config.toml
normalize_top_k = true
lr_router = 0.000141
vocab_size = 50257
norm_eps = 1e-05
positions = "rope"
rope_fraction = 1.0
qk_norm = false
init_std_up = 0.0513
init_std_down = 0.0
warmup_steps = 233
decay_shape = "linear"
batch_tokens = [32768, 65536, 98304]
train_tokens = 1156000000
dataset = "wikipedia_en"
Below are experts of layer 9 (counted from 0) of a mixture-of-experts language model. Rows are named router (the router's row for the expert) and show model dimensions 0-255. Each number is 200 + 30 x the weight over its row's rms, rounded and kept within 0 to 999.
After each expert's rows: a language model's description of what the expert responds to. This comes from a sample of Wikipedia text that the model never trained on.

# expert 7
router,190,176,180,230,205,175,241,228,211,174,137,147,203,198,248,152,194,156,186,247,239,179,221,221,191,187,192,170,232,241,224,203,197,197,177,210,201,157,252,86,194,163,192,207,248,226,171,235,235,213,238,200,203,141,222,271,224,220,221,187,178,196,225,169,208,193,196,246,166,160,185,206,172,214,225,211,224,189,199,177,139,202,196,195,211,171,202,202,216,210,224,226,264,179,224,187,174,222,246,236,223,205,230,204,208,173,179,186,203,188,178,201,179,164,188,187,270,179,229,192,179,183,190,165,242,199,186,206,226,204,207,241,207,220,186,186,186,176,234,200,216,215,236,220,173,249,153,192,207,173,199,205,194,216,236,156,199,172,214,235,164,172,279,187,214,216,190,155,226,233,181,156,181,187,210,183,198,226,188,229,256,260,247,216,207,182,191,180,241,215,269,158,229,171,209,162,246,210,155,251,205,186,178,167,146,207,199,260,228,174,256,252,146,230,216,189,211,156,156,186,204,237,149,125,237,180,184,219,178,158,188,149,153,135,224,192,205,211,138,234,184,222,219,159,175,161,174,167,182,195,200,199,205,156,200,205
What it handles: Table cell separators. Pipe and semicolon separators after team names or numbers in sports and statistics tables, like standings rows, plus dates and parentheses.

# expert 25
router,225,220,201,215,185,197,239,226,227,209,154,167,211,225,266,165,183,203,153,199,166,250,214,145,147,246,168,202,214,206,214,219,184,226,185,245,181,158,229,165,191,200,188,210,187,216,224,238,242,187,208,231,124,205,219,178,184,207,208,190,216,244,227,173,176,168,145,262,170,213,155,181,159,171,186,232,224,214,222,199,166,214,260,157,219,221,204,149,226,206,246,211,206,256,176,159,178,194,213,230,199,186,223,220,226,185,157,221,249,152,152,175,232,215,170,235,243,170,267,229,199,188,173,145,212,229,179,201,198,236,143,177,186,195,168,185,181,157,181,199,204,221,213,215,195,185,220,189,201,189,178,193,233,174,246,175,190,203,242,216,183,185,250,158,238,193,198,163,211,219,234,192,227,207,199,193,181,233,264,266,232,201,211,193,212,189,168,183,211,255,272,173,239,164,227,197,217,221,197,206,218,219,206,216,180,179,202,236,189,174,190,196,206,224,223,211,160,157,208,197,211,183,162,121,207,169,222,237,190,163,186,179,170,117,195,167,221,211,188,230,173,239,170,193,193,210,225,159,188,213,259,201,221,128,225,167
What it handles: Numbers and table cells. Digits and figures in coordinates, money, percentages and table cells, plus table pipes and of; examples: million, ,000, 59.21, $.

# expert 36
router,158,187,240,244,270,181,209,227,201,166,131,159,231,214,197,185,185,186,177,222,169,206,167,201,167,178,176,201,176,182,187,207,150,189,174,219,194,135,263,190,194,165,238,234,193,198,212,241,212,214,199,201,213,203,190,222,244,216,231,171,260,190,188,166,248,165,212,249,186,179,204,226,226,167,217,244,201,182,185,195,173,211,217,191,260,202,215,206,243,198,229,241,235,209,182,182,199,200,197,199,138,210,221,189,193,147,190,222,167,209,174,215,167,171,208,205,249,168,205,237,166,159,137,172,198,223,192,185,262,129,172,251,121,198,196,168,176,169,221,176,212,190,170,227,177,178,181,180,156,192,222,205,229,192,224,160,248,201,190,233,189,234,217,185,232,226,178,167,223,238,245,159,171,183,252,223,174,240,210,210,226,248,169,217,165,178,168,218,229,205,230,170,195,188,211,190,231,206,147,203,205,281,247,233,203,202,198,239,254,152,200,238,182,209,243,180,166,145,166,242,178,183,171,165,217,192,161,236,163,194,189,174,164,161,206,248,170,190,133,187,181,226,224,135,170,228,187,209,180,198,199,203,190,145,174,156
What it handles: Definite article the. The, its and a before noun phrases in place or event descriptions, such as the Lincoln county seat, the defence, plus located.

# expert 11
router,221,207,252,223,213,195,179,268,209,199,233,158,205,173,232,146,187,194,197,212,205,225,196,233,162,202,152,190,194,219,254,172,175,154,208,227,179,182,255,162,162,107,201,193,251,205,167,273,210,205,208,222,188,221,220,211,215,210,266,142,229,231,212,237,237,190,188,226,204,193,166,193,243,132,200,181,243,185,214,196,207,175,225,193,242,188,188,157,238,218,227,240,169,223,183,173,160,190,255,218,200,205,213,222,207,162,176,172,236,196,188,160,195,184,124,170,224,167,224,242,159,218,175,177,191,222,212,248,242,260,235,235,102,146,216,177,191,225,213,188,227,152,174,229,210,223,217,174,192,187,199,197,194,183,246,194,188,213,237,204,207,231,210,180,182,228,209,184,204,260,238,186,227,196,214,157,196,222,191,244,253,253,214,212,215,173,164,184,187,203,247,163,180,207,197,194,200,148,213,226,235,222,200,189,159,200,194,247,214,145,215,216,190,217,253,189,197,160,125,191,192,210,163,178,253,214,154,208,139,226,202,117,158,171,219,227,242,212,152,219,172,197,236,210,207,187,206,198,160,159,194,237,224,165,215,207
What it handles: Abstract noun endings. Common nouns and their suffix pieces, often before of or and, such as development, construction, overreaction, crevices, positions.

# expert 27
router,179,179,195,223,226,195,198,227,186,200,180,143,196,178,197,188,181,198,216,174,174,206,218,173,171,216,197,254,183,192,243,199,151,209,247,208,171,182,239,208,142,170,146,230,214,239,216,217,192,192,211,224,159,170,208,224,252,218,193,191,248,248,205,180,174,152,176,250,215,193,184,203,169,218,203,247,215,187,223,188,178,187,211,133,223,217,193,149,211,203,261,191,161,226,183,152,155,234,211,215,203,201,196,185,232,159,217,166,250,199,176,204,205,167,150,177,238,210,210,220,206,241,199,179,214,234,172,207,200,239,139,231,158,220,182,181,177,161,240,195,254,164,202,251,212,198,154,217,176,180,165,170,227,164,237,227,227,225,228,260,179,222,227,159,221,184,197,182,209,227,179,139,214,223,175,165,171,209,202,269,254,233,186,256,178,182,155,168,250,205,221,176,204,182,193,177,214,245,158,190,226,243,215,189,194,187,209,259,245,209,232,173,183,203,190,188,143,174,147,203,228,153,175,191,205,180,193,194,189,194,177,180,158,195,236,194,204,192,186,187,152,220,221,215,205,162,171,220,166,201,242,185,172,122,242,156
What it handles: Month names in dates. Month names and nearby day numbers in dates, often in sports schedules and results tables, like January 28, May 1, fired October 10.

# expert 20
router,188,203,185,189,209,148,240,238,212,175,173,162,157,195,238,174,216,191,167,213,231,187,224,174,198,200,173,258,175,221,202,241,172,181,168,203,194,176,244,194,178,199,218,255,222,256,181,270,194,199,239,164,168,185,250,204,197,211,182,189,239,215,193,201,216,165,188,239,187,214,199,214,201,228,221,208,218,195,197,202,172,161,200,178,194,212,168,164,195,217,252,203,160,165,163,181,174,252,218,213,236,189,207,172,226,158,174,118,232,186,179,233,146,182,159,212,199,206,195,289,217,251,189,153,192,271,119,244,226,201,170,235,173,182,248,191,192,148,215,192,200,200,191,238,203,190,187,176,139,193,137,202,234,185,243,184,206,200,213,198,200,158,216,168,236,190,199,164,225,237,185,147,166,183,234,198,132,161,226,209,255,249,166,237,176,149,171,211,204,226,249,146,257,212,199,244,239,264,197,206,173,204,199,198,204,193,142,198,279,193,199,176,220,223,228,215,183,142,196,212,183,215,172,147,213,199,185,218,174,228,238,161,152,141,222,225,190,193,182,242,192,232,186,231,162,221,195,169,194,170,185,194,193,179,215,169
What it handles: Temporal clause openers. Sentence- or clause-starting conjunctions and prepositions of time, such as after, when, before, until, during, In 1944, However.

# expert 38
router,154,202,243,205,250,184,202,195,181,173,122,198,194,204,195,123,215,215,191,220,203,222,174,275,205,224,162,195,172,180,254,215,247,178,190,228,183,175,222,150,175,187,195,203,221,249,174,240,213,177,179,202,170,210,219,216,229,222,185,193,210,235,239,225,267,208,174,264,203,183,147,216,194,170,220,257,222,193,207,211,188,180,241,169,236,212,199,202,218,196,234,240,247,230,156,120,187,204,225,282,215,201,212,191,242,172,220,168,178,222,181,165,149,182,152,171,210,193,222,216,177,156,223,137,192,225,220,268,226,229,181,248,179,186,164,185,171,193,221,198,169,208,220,194,190,212,204,178,193,178,207,194,164,185,237,163,218,213,236,254,215,208,238,193,195,207,226,159,175,267,188,139,163,185,232,167,153,190,208,175,215,253,214,214,154,209,194,200,211,178,256,163,209,152,226,167,256,203,167,245,215,225,224,177,159,206,202,256,216,171,223,220,145,218,238,170,212,153,148,210,212,208,149,155,233,231,227,245,148,158,226,152,132,160,211,193,193,175,189,178,166,228,192,201,177,213,185,216,191,160,155,202,176,129,202,196
What it handles: Table pipes and venues. Pipe separators and newlines in schedule and record tables, plus venue words such as Stadium;, Arena, Road, Memorial, Library.

# expert 2
router,182,176,261,251,248,171,242,231,154,217,213,151,208,179,262,199,187,196,192,220,182,177,186,212,184,191,169,186,223,186,229,201,193,189,180,203,184,242,218,109,191,174,212,226,232,220,210,231,195,173,113,205,151,203,251,204,225,184,189,169,211,236,192,205,215,210,191,224,210,144,123,219,189,134,174,227,213,218,199,186,157,199,253,169,241,217,200,162,243,206,199,277,181,216,190,202,178,186,206,227,227,216,220,191,230,174,198,152,208,221,198,191,167,173,218,199,196,172,215,177,202,155,175,175,212,231,212,241,218,238,172,235,151,168,170,212,200,200,228,173,185,219,172,227,159,177,187,200,198,165,214,160,204,150,186,204,197,231,213,209,189,205,200,151,229,184,229,190,239,225,226,169,239,172,223,219,150,229,224,223,205,226,199,188,188,181,160,233,205,230,231,208,195,209,189,181,228,176,178,228,151,213,245,238,171,193,125,218,248,181,203,205,196,244,217,189,177,191,176,193,195,194,199,171,194,183,154,250,144,154,174,189,168,152,193,212,178,230,194,205,172,216,247,162,171,205,200,210,161,141,230,197,178,178,205,175
What it handles: Political and civic adjectives. Words such as National, United, local, political, List, Liberal and See also headings, mostly in lists about constituencies, parties and places.

# expert 13
router,183,206,202,249,213,181,241,247,179,142,175,165,151,234,227,168,171,180,217,235,202,180,212,170,164,238,219,170,230,185,198,190,190,225,202,215,196,200,261,188,203,241,179,268,210,218,207,229,232,158,165,194,182,171,207,208,201,181,183,177,234,213,218,213,196,200,180,232,198,184,217,164,196,160,246,213,233,215,203,183,207,224,230,198,190,206,173,171,238,186,244,205,198,201,136,155,179,199,230,238,254,225,219,164,220,145,181,175,155,208,177,185,178,186,173,202,260,170,194,231,230,153,205,144,215,184,196,190,216,193,198,258,173,191,191,186,234,187,199,210,172,191,152,228,167,186,199,184,181,204,182,195,187,214,243,134,186,269,251,216,204,187,249,138,213,189,228,204,199,250,236,204,177,227,243,234,166,213,201,214,204,210,238,173,200,174,151,221,217,220,215,165,162,204,170,175,231,214,158,200,231,190,237,185,208,192,134,211,239,186,224,212,189,244,217,194,142,166,190,175,208,211,166,173,272,178,210,217,178,215,176,175,153,131,234,228,229,213,207,212,160,197,215,204,192,167,171,195,188,182,238,196,186,175,227,159
What it handles: Codes and table breaks. Capital-letter codes, identifiers and separators in technical or tabular text: FMA, ATC code, gene symbols, coordinate slashes, table-row line breaks.

# expert 1
router,192,144,212,232,229,181,189,201,189,172,233,169,214,218,291,165,194,152,180,201,238,196,210,224,145,233,151,228,223,220,202,193,186,202,156,236,236,221,253,143,170,195,182,201,205,225,216,230,180,191,168,199,212,172,192,242,195,171,220,144,193,227,172,207,220,172,181,239,221,163,180,178,204,164,221,249,181,185,153,184,161,183,189,166,229,216,192,164,234,231,209,234,163,215,190,181,133,222,228,231,228,199,198,219,233,180,186,185,186,169,167,196,197,137,185,156,240,159,247,205,184,192,191,177,207,206,184,235,211,246,231,202,139,192,112,186,180,185,203,213,158,220,219,201,172,180,172,207,197,184,183,219,229,172,215,199,199,189,241,249,183,232,230,169,179,191,152,162,229,243,237,194,188,190,215,171,161,222,185,186,254,245,208,227,194,192,157,248,210,237,237,202,234,175,219,237,207,183,192,215,180,210,223,205,155,229,164,212,231,177,203,170,206,238,220,146,164,149,155,239,192,210,126,193,240,140,185,261,124,169,188,203,173,173,236,219,183,225,155,252,169,272,222,171,155,187,194,179,169,126,190,179,219,156,193,158
What it handles: Descriptive adjectives. Attributive adjectives and adjective endings after articles, such as local, public, different, high, small, fashionable, potential.

# expert 4
router,204,188,219,200,195,145,256,205,187,197,210,163,175,240,242,243,210,179,175,254,175,192,195,162,166,243,211,193,233,180,213,185,188,208,172,204,180,213,229,168,173,226,173,227,255,245,214,220,163,206,152,227,166,153,209,216,228,213,217,212,234,211,245,189,196,135,229,212,252,207,171,194,180,216,171,250,244,182,233,219,152,194,241,190,214,201,188,157,225,216,256,187,137,234,150,161,157,246,182,180,219,253,196,255,177,185,175,193,159,236,184,197,212,175,185,173,236,170,167,213,170,174,181,147,173,214,198,171,246,189,192,274,197,159,192,200,209,215,204,206,175,227,173,221,179,199,247,197,189,172,220,208,216,203,252,170,172,225,258,232,166,240,257,166,205,263,189,177,211,228,174,209,200,211,212,178,213,184,245,214,204,220,252,202,170,134,149,240,248,227,228,142,207,205,225,186,277,242,184,224,247,222,201,225,194,202,222,238,233,204,214,189,176,233,202,190,157,180,175,165,162,251,178,144,229,192,216,233,213,197,202,188,175,149,212,229,182,215,192,215,176,238,207,198,236,167,177,229,182,164,216,174,176,160,222,200
What it handles: Infinitive to and modals. Infinitive to, modal verbs and intention verbs in narrative prose, such as to remove, would, could, decided, wanted.

# expert 12
router,163,208,251,229,259,171,190,197,179,179,210,108,223,203,216,179,171,167,191,274,193,248,151,259,180,197,182,229,240,204,185,184,175,142,187,221,170,209,247,190,161,144,152,224,267,229,177,219,237,200,233,214,229,193,203,223,251,204,241,204,194,241,189,221,202,190,181,221,215,204,181,180,251,172,218,211,233,177,209,212,167,162,223,186,195,185,155,178,227,234,219,227,145,185,215,200,155,217,253,267,198,236,214,177,226,151,151,167,254,222,197,182,181,171,208,161,245,159,259,241,138,171,206,164,179,253,184,210,224,268,198,270,162,218,202,173,191,165,193,177,222,191,196,209,183,233,212,160,210,153,207,199,160,195,228,216,231,215,213,212,163,253,210,145,224,217,190,185,179,218,220,189,180,189,193,190,218,233,222,212,246,192,183,182,202,191,193,210,175,184,267,148,194,185,180,162,242,215,200,194,223,181,220,217,174,204,161,213,201,174,220,209,198,238,245,185,161,175,175,201,191,197,166,134,222,223,189,214,138,225,224,160,186,154,188,188,205,198,184,231,160,207,236,212,204,210,203,196,165,193,233,190,232,176,206,183
What it handles: Institutional head nouns. Head nouns for organizations, places and roles after the or a, such as government, company, school, Secretary of State, followed by was/is.